config = dict(
    n_experts=256,
    d_shared_expert=0,
    routed_scale=1.0,
    train_tokens=517300000,
)
Below are experts of layer 6 (counted from 0) of a mixture-of-experts language model. Rows are named up (a neuron's input weights, with its number), down (a neuron's output weights, with its number) and show model dimensions 0-255. Each number is 128 + 32 x the weight over its row's rms, rounded and kept within 0 to 255. Numbers have three digits each.
Before each expert's rows: "gets" lists some tokens that make up at least twice as much of what it gets as of all text; "comes before" lists some tokens at least twice as common just after its tokens as in all text. This comes from a sample of Wikipedia text that the model never trained on. Tokens count by the router's weight.

# expert 216
gets: "er", "one", "ter", "ber", "way", "al"
comes before: "s", ",", " of", ".", " and", " was"
up0:100127212128108106136143123159083126120160161114096184104181124117129098139087127154145163156199108116143146182115142163133130128137127169182082110124117118099112126141126124142124143234157117129165184127096075205139119112141114164139104128110130054182042114115109136151115154123128093079109139195066110117132119118092094141164112121143176169131157136150040133069142083157103127183147189167116085089112083173145151150135074196098123132106141121077060066083153123102157155155089141135115133129124101121101098097110103153145134091073128106138163154145142123095167177154162143126193133155107116125153171149103155175139132090123098099097064168131173136131148126164081103149152081135125104122101141101124168181057114123118132194148114078114127138098109166098198103096164159
down0:132153072105108107088114132123090135148152112097112139145173095112081098096153171157079105120129129128099150126118143152121077138066123134059139123160197174112123127193098169125132116141127131118144202166119121165169067178153082143125124150148121079126058073103131188094142148119099152116078108149107144116122134087122159081121175119139091132134094123136115139135134092193163181173167106143153091103133137201183083155155100162092148157152067128163109135129129085152130141127119186129155116175076109131121105085163158144069105060114070076137122142146206147119113158128093180112121092067128117084133101121079137144149117132134029115145105156132112138126121109174185116116099117127160145179077114160102066184062134167144146168184127086150129170151106177145189143178113129
up1:134165133141128116123130156222106114139097143135179175175126142139132194063123176121159090169101081134136149097173091127000101127110088058160134158152114129100106155112135130103162158104152194158136141161149114140066180144101094134123163121103070143149139165129138097048077139090137204094127118060139121086151113106127168097140093142052137110120131144089173108148126195139160134143168125100135098077101176143134156148116092168113129179135145154103131160097057124094147102129131152152113094140114099119116102112099117119093147142154186114123120113056107219141149081134174158139143161128147076101163136122141101118125124122146102112198173091173124097138152117080102145120107165145135146076163099129134087129155056116151117103124109063156167114121114146060127143109151136
down1:142154128110121111145078108081133092092169202149167114153116108145119130121130150162136123145117117150098094090185125083152119119083142067130134121125147077147120143142177147126187153194137092117147161094125114172130114098138081044137088056171153123095080138135138144071128093125096159170144090127150143150102122153198164088129082137146072076117106109131154068159113106156185132147027141087124144135147100084154164112165156091130139134119096135185044174216103139145119110109104121131081122168151118146100105122092179144184140117112133158119233086144118142083136130110184099153134165107158112126168143126129113154073177096128147089104139158120197143073150143121115108095049140057153146120124121151149123185164151133116141150109160092119099133140101118111062169145134093

# expert 183
gets: "ne", "ine", "e", "ke", "se", "he"
comes before: "s", "se", "a", "z", "i", "y"
up0:141122153112153097143154143108114144175098111134145208172196144131144076160100141136168129153166141143179160056147096111101159096135101165156132128212153101118123152092153133130122091165164137090123128123086127092152123147111167114134151137157107134145104114116097147120117124109183104120155153152093114214112129136142153110169121123097189158156085145117095109100103163221141126140098121103103106124115110120146146096154143148072085147134118116131149126117115121103104089104120132118107133146111031153130145134140058110082111091130122162150166087206139132118165069131152082048156144125095153114114124170128102154191105128094158121153103215115173130103132135139115097168135136208184075192097117139147054145098070078128206155204051132060152110157087136106108149126120118
down0:092117101109061128151156161115100139101147161125091127131194098157137136108147186142122194130166120124150112120106128100075127071150091102112121133213145079170146120121104162141161138142163174110124095167128133104161128148132180186133169194123142119102115145071127115158193109073160150158158166126119146167106125164108135127138215109165121127105146134105084154143149131155104109155074097070159034179111118145130127118153103125182089146128110174145098090141072104105207115120168166152146103167090106151155133176094084160105136135224111183079117110175139115120182128137128171062104145132122155118151055106120113065206146150124181111084096166093137133123072135146112105153087139116123139134143112122102103159144126124158177153190051103159156131171101154102156138120125102
up1:089152124121205092135142113188124123150104133109127142133089131135083228118116153166118146146107107106133216184150103123127160182157104117129107064098100115133173138128119133151153151133195145163189122140157095107118160161092150102129116092098109176109137137146090113083146167147087102132129165150130190157132167083140134085096105174065183142120098139138121179135175193150117116112222117158137141125188150175151084079133051142153124181135126170139130177119145136137137141126104170126134063108156108126067094140120105082061135141153111147124152156060099169197102116083078143197192134148199142155138117133167143155147112127149160130128090116145116170122137134130144175040137126112113131078155149160139081162100139169178149149104138107113112121109147169107098136061105128
down1:121136141154128143104137120143127122122165101149108138125141067163155109140104156148113133119151086143149116183181083109158183146114107130151160066139126079104162165083119166127204140120089169100192125155112141183133120115145093088106063146151158130231083122157116140157128146113090111138129163201121143108093148111156201113164169147109144089098163160111095074080131127158119202111122137098172148116135080123123132104076130191095190179156132116144143185097100144128114103159118072131076114142154206131066074089117074090076121080128129109146160155130133171061115065105165126133129131142126168095132134067191127190116158149101148105100131084139180140122123161164166076094073072121170110105117117127107128172166107135079144126140146106106075111140144138082108093143081085

# expert 206
gets: ",", " of", ":", " in", " for", " on"
comes before: " the", " and", " New", " S", " which", " a"
up0:161104114117139149163135121160045112099183183071103133160174161180178140110123134153146138132153165096117120138086108134167150126106144153114137103167097132055148164065136097098115100178135108060134134120100143154132126112155121166148096182136123104141046110121105138104109138086156170093134146135114114177145131148129116127163080078129099153134113166116160062141172133122076158180098188100114116130179113126116130153116125161101127121166119130117117088109102209073170124125134049101135082108111143126122101155104123128053112128131219119106177176173120102130113091136149133113168113094161127109116187169134156145174144170105124115185122168137140136102148159190086074084065116122186069045047111116151078147078131117124218145124150119104124152114146142111145091153106161
down0:096103172166141113162128089158163065098135116105130147107157143185111143186128172139159061170142119098149092112164038130094109076104189153112111131120174158168153132134124175091079129156146108156121208181091146156099128114131153178140169160112101166127082124144119103176110119162071070135109072137128157151099085151108171120130114099157101114098180089113135161073154098164129180167104113100155094134196112157145125157153131114145037096115131137099113109168056165124124072113149191157073188131104090126117125151122154159130051153172115151069131120152068185158143176131165173113148144085167121094144099179112117079178130096135114159151168163085108133125093134139148135118163120187161191135132127107105078134125128145159162127131118132119113103175185122116108128123141073
up1:137175163146128109117127083171094153101165111143164122086120132108126120130130153174109136181102068120192137093154108071087143160113079066157073132111117123112135104157136093162111184145113136144134123214133128092171158095152095134074162101140114158101130176122149102114129138133105128123081116126150117163172111124134201107173111100126140121100110128105084128164071196115138080088131094127104114066180143219129155116136150107128180152068172129107104152128160096138056139125081181180187115134159104084113143104114136099140171136186193162147076128108097119081093121109176196122158099161198059113157124118159122129109161152095146135119129070151121087123145070120123111078089135123159142152161101167060072123136101097167092144067160092110168100089066135119153154121118118
down1:077094131122115097109149155114097058106103107159129128052124102171138163128158097130143083139131130089144082147086093168145117110109115105100112106130145153119163135107111156129087145149054153133145157149174105120105095097126144130100149164117093112174096091147135167104150072110122133183139135184091054091148117139099084185120154151157131087221155131166163112103154095118128145118085183122106098113106117097147098176077097077184147134097146186114151138153099182146137101122128119082057164082108137195147175078107107111120093136120112182156177094123140199061195098066079135072145139121145131086126129126203083123072117143130099127082188181128126190121094135143154101147144203122110122144096136105145134090118127195078171136136111157122103134144125109127152129201119103

# expert 28
gets: ",", ".", " and", "),", "|", "—"
comes before: " and", " but", " which", " with", " the", " where"
up0:187147155133140112170166113158148124101152175150121129180170084106148073166066122126153131099209139159113137090148112138097130137119150145062146093125145080091158120116142122123131129177170079139149081180129117154100099097089090118121127176128141079171088111137116193094177128052152156143101127087094120132104075166145131151126112098099168130156120137142127090125115129145097137212095142086127118120160108128182166164085137142082058081086134147149149188117125137104106045141116087112129135141081112139180118061128073142115147142141117126152119132159147160157129081105207141136199129085138101167060160131125131091152162160155115129168083161100158150161110144167069108109136155183123148073083176121191115122123139106165185154150096115107142186115138043135125087106087081
down0:143150182110122078179135105090111159198195080074100061152135121181119104139136136185133136128120164100107082117157128120113139100135111124132143093155140100124124108085073168085105149147115091147135198106089153135115163102180164175097143175147149152113113137093155165188069145141067163122063115129150167141176069053148141124138171171124108140118138091137155183096150119164186138169115069084169123092108117199112108082150077142165131109120081118086113106106155099115124131160135120134157177153133106116100141156104121111189121116123110119066118110153121137147124164123095126054096130146130056124142118120118115090159137065078126142090086151128145100130062139088183123100219100091157137182136113153090098191072143134108167161162111177110140120147184137079130147117096148
up1:063078182074150138190146058176076140123134137130169043140079113113104106116108192120136125131117074172149191150156118147123172139065135076165128133114105090118149094182115093115129158104120136171085147135119163134107115113058119163160112064131101104157135122197127086085140125081095110119089167099164182110086092106119119143165128121112122118096169131105113123152141130133148071067152113159105102116088101154144089105154175138153133209137163172123164141124140178116112088155033186128098103178069074127096116142140131146138170097113122124068052111107135136156093130102157139119119123103086145119118123120065146105143130134179123141102128065118137156168090065148163112122157115115067136101167140147147067132150116144176079153156133089104121092156092155130182146078106128
down1:103135076161137041148166107137059114092153129158125100094116118121115089172126157153156089142143095181086147177105090133087158101094154100119162090103135158122145134145125085123115106134092142129071160141162178154106154076075138077132071094146093087148100113183101195152149068116123094099129123159098147083108117107146105086111115124064108152129122139169199126123119052131101162168107104098182162131146139107110120078080183154127144118120133095138129111157153143173132075161111123148062146100164125159122147053154117149121156065169152126109109161137121145115170105075135171099124136150128187160122118153108187194128158124125166148063162194154159114118087152173155135143139137119160090149112108116166131209117164075077157097116096114138127147115048106164082156187179111

# expert 233
gets: "ation", "ity", "s", "ence", "ing", "ment"
comes before: " of", " to", ".", ",", " in", " and"
up0:134113120164130110126094140047153161144130161105026107146133157090132123081093073152142112133171155084077085143105124147078108174139108153152114145130051143102122159119109149164102168166174150135100133152112096112102147127089090197164171153182083081146063088172119095166139173097132135170123173121115134154141102108145145094154140114142164119145109122172149190095136153131064138117109144128062106129114125120184093103163184112110081104128126107106115095095040110125156135108108101119129093128094044142163128183140083096130110133115061159115140109139080082101159108131197087122120126098133120095073167148095031103180128077143120162198075154103131141089163141138117102134127112150183145100109118093188104103103041151102123116119106184126113128115101134149125111111135115
down0:092137129124092131152156102120112139110157064084110051126149122130163112134086134141151097153148120053085086142125087121090041123160144155167139121169103123189151147125144190068079154140084112132188166098092105149108146128154117138167129226124149205056092110149139141133122080134122165145087130132097109156113090122172074180101114136131112104144091074161125169127149135170126113105055043121095171107151131127173131119127113079145117100157111079129088086153195127178093115167145125103097133130162120182115106147159087083102073187132141226085125133129182169124157159152112118086108113150175092132164169115042148125183131109134105161082092151079127143146118117132159139101132135086131131129118117110122111073126139135134107082173136122149064088143133131096161110137151118
up1:113127102139158089166171121160114165129126093181162122136137178139124126116150133155121077119155120148142119148066132142132153159106118140155192087127093097068119122110113117173159170051115157104155109139169132129053176144156147159132142161079059093146136149168138104149122085150127162149104106117094151117179147111138105100145091162102159134188026119092112104117145171142089109105180098173085135116131131082118100110142120146133143153124169159089171095153137133136127121204119163130148088141072120113134169132145166022047144109101137155074129161099182175167122121112080141147025069123188130099159136155156157107144161128140121154132150128096130111170185079105107117088106154109122134093095120157147108108189115123195145114108111091081125108113159122055054105085162123
down1:188149098109097141149156136115100095110136151097138170114168125139122102098173156106126115189161115155092151127145146125172130129078170020153133142115190139116114144077128160115106128135114160111147134140126107131102140177121071058174075139116142130181059122131160140099154100129158086118109120185165103071172203089146136108116086114181115118135111160147180094097147149166138138105128116106151154127100122067069099130138155086182151116061141089158094101131105123092110170190195115138115107147092083090139148033209137118110137101104150102155150084114102148142199111111151106171135155151095149124125111214077160145030166177130099099109131156164124123137147126186127148163147151088181147076144122117131110100124130141145136130162124148114075136146096091059102131119090115

# expert 148
gets: "ide", "le", "ge", "me", "re", "ce"
comes before: "s", "ly", "al", " of", "t", " and"
up0:136170152178111133148141087170106120125093081120142178168174109163185091157119114143189109115149139122067091175175075147077138144097141137141078115144091174128138169086123118129087152142102177154112155125079118078118134128125078139144147086116077091077128116141103057074102160068094171142109128136108140084119147103135132099183074127153177152110128142124156057143176153112168230080121104076101069103166076119136129108139145193059100099118102141105180163112092163146159117108099131104085102147104111122122126126161119147128144081093107079170143156138136160114164078168116072142173111049138153101114134131072095118143117160152170142110110154086163162128119120157126121096114150189145056109115084109199136129116094163080193152162114105070120124106101164114136133109110118
down0:082104062119006143117131122130188153124160081084138109098154085165137105150089144180098061144115083081112083140169166153084114150151102109155142113107116125146122191151085150127107139089138133064164150144122098086154175100138081121112190147134099145089126165159146065116112111114087169193138089119093157168135101120138156140110209127166082143095122127096139140163102109175125184131118119067136094112130113179162183127190114176086064159134118113114135106155132142119127086186106170122103121153140127117123131154108117164132109091099153137078111111059128122091087123127100173073151152065169136116131200087111113135184162130150153166123133125117111146129126122129149163114125179163143097121152066148096065104091169155153185080209144145128119125129100132115173150161159084
up1:114143146154151106090142137125140098099183131088115140135127145121129158129113141132137154102129082118207183154147085105131060130091123089169033032165097107088131172153113112124162181115110123152154156197128118114175148113118110178066120091212092131176120120175121097109153083143107163081121133131141120141152133069104138125113143125149183123102092157127058150140180143122138130139144120142147114131128165211128157082113139112104098139114150180091122176150126140135097211174099160137101088111075100078137129127084106105083123123127157162142070174039138127113114138076179114136115076158223110141124151176165142144112130108149117173159116139181158103111138146086066112139149160167125168085139180088149148115167072124116093150124176094161141127077124157074105124149115118
down1:143076087072106151198126178145105175114118163149102102095159168146107144056106110128114089094122162111120128080127140162134160126127212102125148141140173113079099217102173148162110117095166073075157122110107087184103137107163101178117106105114137107173104204125147104085125098136142109131151113117130134172179130142131116118095091124135124124129060106139152117181084098135134077104107127124088114140098129106177098145136175168162161174139132070190108121123081142091175138125141104136136161202101088115118105081123241090129185081066126122173155057163144147112172148084114119097141153111131102092135117169145146102122138162124082065052159119152123160139162153153126125154114139144149117128114116087084112132128108133093102124155170102148138162170127087029103117128106089

# expert 102
gets: "ly", "y", "ive", "ed", "ing", "t"
comes before: " ", ",", " and", ".", "\"", " or"
up0:106139153208164112125132153062109130166120176135137171124170167153147097176074136131160120137170184138086135104115139179157130087127117117135141153126095162121117134118158127105127198176101132102119147103085127129133113138098115136149120124103153119149072070126074132096152109113149098129125117152051116144149135101117140106139111168150180103135096114114133097170124131182175188175098149086102108172110067088184137120144050172077141140088103086151123121132139143113132108078089071198141158157145125136093067118118128179118141088116122119113157101167104115144083133131168113098104172136064104114149162108068071133152139118100093033138088137085133152158115149203112103107153148161183042101112148118115121218110129135169123159097130046135102151108194197094132152142097163
down0:106142119081128107160101129115118117150180143105132172164148182150073089136103141152107088104120132059140112135141190140156095108097090126103148089103171118111132164095131133157113111118102146146152150171108118142129091166158118196119113115139125115144076114041130110107185163194086109149125137140084108131145142108137152156122165117164099138140157120132138123107140173135190177168086103074149061177135166066115130170170168149120179141088132107163133074141168111125162116151140182167180174114135060068094136111103186149097125122131069139091107122112163134141136151129088146065104155091094073120116119148021078140129147084132114079154142161091132141130100122191144065106121131119107163151114124121078116173006129121118130108153208094122118126124131210128166128159090115
up1:137141138112171093165219109159105109200174143151173128186163138094118126155158132127138097128108134135138193116126134115134119139108134137129134072111155082153166128170085081126133124100103112142140118125144110110113139101097111127118076124155125165127124124138148131137141166090154122143109175125149142151200109073099221092121092209150135112147154142112105070145110168142132120131201104154092175099120134161135100129063109117089102177179157165126101098132112173150140116197174182175132138140124108134139084116148120104103120135131129125070090151115116169148112036078145140140147150180145226072093133120104139115134103124141148121165251085138142118153115093161165090110053156139089083119145187064101133115104103157113170193143139091079113142150119162101143166139062125
down1:109078094143141138120112148110187194150121147135130153139131111139110136145111165130148112074126154135080200159139096103136101132124162140131133102102104137141112160158100152189200140148102161062119119112104153136126147111111119125083172116113159176147148090131156137141100126084134104139159137195076057121135191098133078147189079171152095131109211172138135122162121131178128157097090107158101099124174143107145135092079116088148120144156130111165075145113128121120198133155130114120140124141136128124104082099108160099138200037175197161173128101157104127079241058145081123132074129127141188123088123148146144147073162108129119089156176124089155134148108103143094118124043099138142178063092132159064146166148117112091133107121130082127099146154117075188097109167131136

# expert 170
gets: "s", " years", " time", "ation", "ity", "ance"
comes before: ".", ",", " of", " in", "s", " to"
up0:128101137147168112118112079106123180135122147156132175132193126060136067145078093199124096054111076119124102139075147164161166159111092132155146173144129098081195172066141128215105165140113176117095135093085097160142096137124097129129151101122136140117138099154085136100126110065144134140127155165117069150148119129180145130117087138111140199158070154116114121140158178117138122120115136138082115152159119068172121104108161158109127157054064135105135123096137127127131129118145132130085085136168130176130080199120062103096113118111142138112131151124107108159104120097188095131207117156107151170082130091084093170143189105117119073191098150121112140161129132163114049116100108136195093153104075115213101112135143079154122168138140178140098144095086158124122125098146077
down0:110128195145099128123115155148168114166133112158120078188148126149137133116091177132148087098169103120139105123166103133053145121075128158181098151161138176119104160142120194150117211113184149143146156173126130178181169111123137132140144084159139154096129150136080154088140088166099111142110221101127107118138120112086142124158179193129118134139130124079129125143084101147137162128151131142134137120052147138121129140209092092159105158095155110103075100125158076129163106155120098131118148119126107093148078127130153111093111128160128206105171115147111108171189174119133162067104120091176119100188134086046145114179139140148147123130095231055164098099087097118143144105136165133124138109096127078118080125076159097131175129104136118113108127165109130130220084138105053
up1:101094080091166137146083119145132086202111110146133101115140084085117170094078126196126138118143091136201174077122125152109129157118114119142093107124117121101133144152169089150079106100142157157165104190093099043107103147103183117092102127172128147138137180150131120148114170118123191133136165102148174206141112122099197058173118144081136101102093130109089153116107169139124073096169119110115106107131157123114107051134091135102112135177165159105158119116097164147132147142065152101116137072093063134105098142135122087109200133117196117140081143069137142134154134130139138134156114155173183065085154146163078173137142159098098125123114065174123118113103065105179127190151209120101104109154139124189049098110154168142136104140143082148170110129128122107099110117131155
down1:115093135123094096152117158161108155148098150131098092123141105117129164116123081111162113147110168171069085164135139142157105114059086041097133128150162108112122205136079148097141148097100144108079068138114067173087161104119055104123118109120148104175123079130107130129174139139112015166155159125138122078169172185153163132075107127132107104125121132129152119130118090214132113144089096071149138159115149071163133114096138055142167163061128093125075122108104117123140135136157155082124126116118123136133140098130125101089150068119077164155155103107151128062205157109134209189096148118185137101116146166140090164075139146108111091126164128159147139148071158093129088104164124074166101139168169106108098145126162123139119106193117112052128116088121087101162147153148130

# expert 205
gets: "us", "is", "ic", "al", "ation", "tic"
comes before: "s", ",", ".", " and", " (", " of"
up0:091083190137121100149088117104114162086123113152159196157207136106136088169068136173154128154156183136116145146093074107075107113086088165130142072138118105169123118125095091113051082104135124085114112112115136124139135144146092078141145133167119122101080110132171178073148130065188098113166179158080159137153101092111144133094063133085161192199096147151143103135120145084139172099133119110056138093130079098131144144090177123077129134066123143081158113099138175091153046158099100158127076154168095139185145166102140131040095071142073119105135142145133136100155130141149105136149168065122110084070120158160106115148115097103148125154115141090108143160112172125119058068129113177133109141106143139109097137117120164125155163158133111095178166118123123105109091085153118
down0:181041073162122196125129181096133129118204114129104127190160128113119113165161182204150102123079145044118174153141165134086123137164098108103106138069124127091163118169115136134148139160114178127114119146111154115109170108126168104139121129136125144160155119128177042093086100158144145148074117150106133142057116115121177103186090159132098127150226153119144130097138114145127202101123110079160085181171126148141158101164133137092136136133122141195105103092115158119127112170174163123114206104131103102107122129150106151129133086160097152072144094123136131180153104087073135082159128109137177116093151117120056101169086189125132105134101133125042144139104123112144097108096147138138106159092085133127097173120097094071139151129107135139141155122087164068079173109089098
up1:118181107137158161176134164221126143122129168123107159194111118127113183040152120167138119132153085157166140122114080148098196133092137125194099097100102101098149138101188071096161115054142157193159121119135088121075145124139133076138149101185108176134153175166079106093118122175158145141137146064178164135146164138163166090100106117099134122126137120129129095158076163123130110134154153103084172062160175138190136058118156152122108142152147200103118135108151121161131166151095179154096085101121083139120126125150110139092124147138212161150154140099142187161125130117201120148094138114189088119133165101160109130156112142118134131166117093195134162128146057130114124096187099161091185115130131114143120102117091155173156116131102136137129123140112110105039124163081158
down1:205168190179144153104080086137103096126131132109103144120068122157088123139150125160119107165155155111099142133130113109144145138094144051147141143152126156103160128121128171094117124149112077089121150120133104147061077118124091104108122101158134129138091162150136092097133056207148131143172109113111082104120125155212144159168151131111105117107136128125176086091125146094184114143057126124131146114154110111167118144117166053119076093088138084137070141193128152120142054089175122091135125155093136167129097090158098134158129123065088108150197141063124186089147147105174122155120146126083159058182135118144106101060097060117113117164106156155138187106160124131106114079103141078155128115129076171156098117098145188098092145132147130078065098164126083087114198160135118

# expert 191
gets: ",", " in", "),", "\n", ")", " on"
comes before: " the", "\n", " and", " which", " but", " a"
up0:145130163125190112135159126141088121093146194174130161199161135111078103088115151127097118119158176117116175142107126151087150151114149149132151095129134115170192105131116127136109081136144091062151111112140141131134112146162059074119100136112083128120078176122123202130135160093117151106130134159055135147122121123125184099115064155113120143132159145191129100146127139099064163109089159085112118133146147121170158146135103158097162122086066096081101197085112161136151074166146128089140070166168119118207117112140132182069153117122152155138075123173141110111210083159171106131155157121126126114080164111145197118204124137123088087248097161138169106107080159152127114091153129106108070130120119113142104106116102134114179094108136114049142159156092106101110092093113102
down0:092088193108056080148060133155156092188180105140084135130120137166124088152157170151139126191121106084122121122124120151089078125106129193153112105120149117105086160163121149074109086184154148118096167111082137152084119082169092136123150165187116139112099142109166089099092117140111098125083159124099103089158119129131178132116081132103114122138181076147084166044120122131143151123109131160168130108170153194145159114123171134153076051104109111123106039159179124139136069151127135170105189105101033112101134139115086115121084118103132157083154115168138171148151181163133199120142088120149082113167151194102153108180106137141100096145103157126114128143080117125169117131160149170142162146146126100127078214122088107136128105167094137130152082132179168145129113128120090
up1:105124117069106123148182103149084207172113080130201055071098101122142132089146130140131116149149082100157157129186129107094170129122123132128089139091106112125158107101109111156074147077145131139063094121130046134153126088095194200087138146114151100084142119194168045074124136101088140077160154117163129137142135126161174113137112123061143143125098102111108161111152167187170132079175115124072123059104106246141116100156146104122135137146181163116139100129128104119142104142077199123101096140121127053088092095142087113126147141156194186102099105110129156167112132074157117118122103126113087133161157136137106103132116101106140152184109096139074137128121123115138153163080133101095137098142145098141087064141125156182089148133101090148124128165112135118137165080154118
down1:153109078081113042085126136106147116101134166106139103182190121111098193147137155063074097148105131143084116153094138146115139148082159107105174100161174190048139134135107106161133157118094136096120139147116130120170138093127100103098050124154142103206099138159097117128129133128208129138204102168068127130179174154127083133128126153083173102138091116147125114120134135145098112131051148095132104146130119089161177113097149119134112131107166118136096110174107148110135144154131110125097101180103094121067098139152102106088178106135093112094165121148122189067206107095136121167127129116109151140133123149166155102095138064056162106102128195100151205149157177156081081124072115119129085128115170107079130140110148136064154141192107155107116181153068110125081131144141111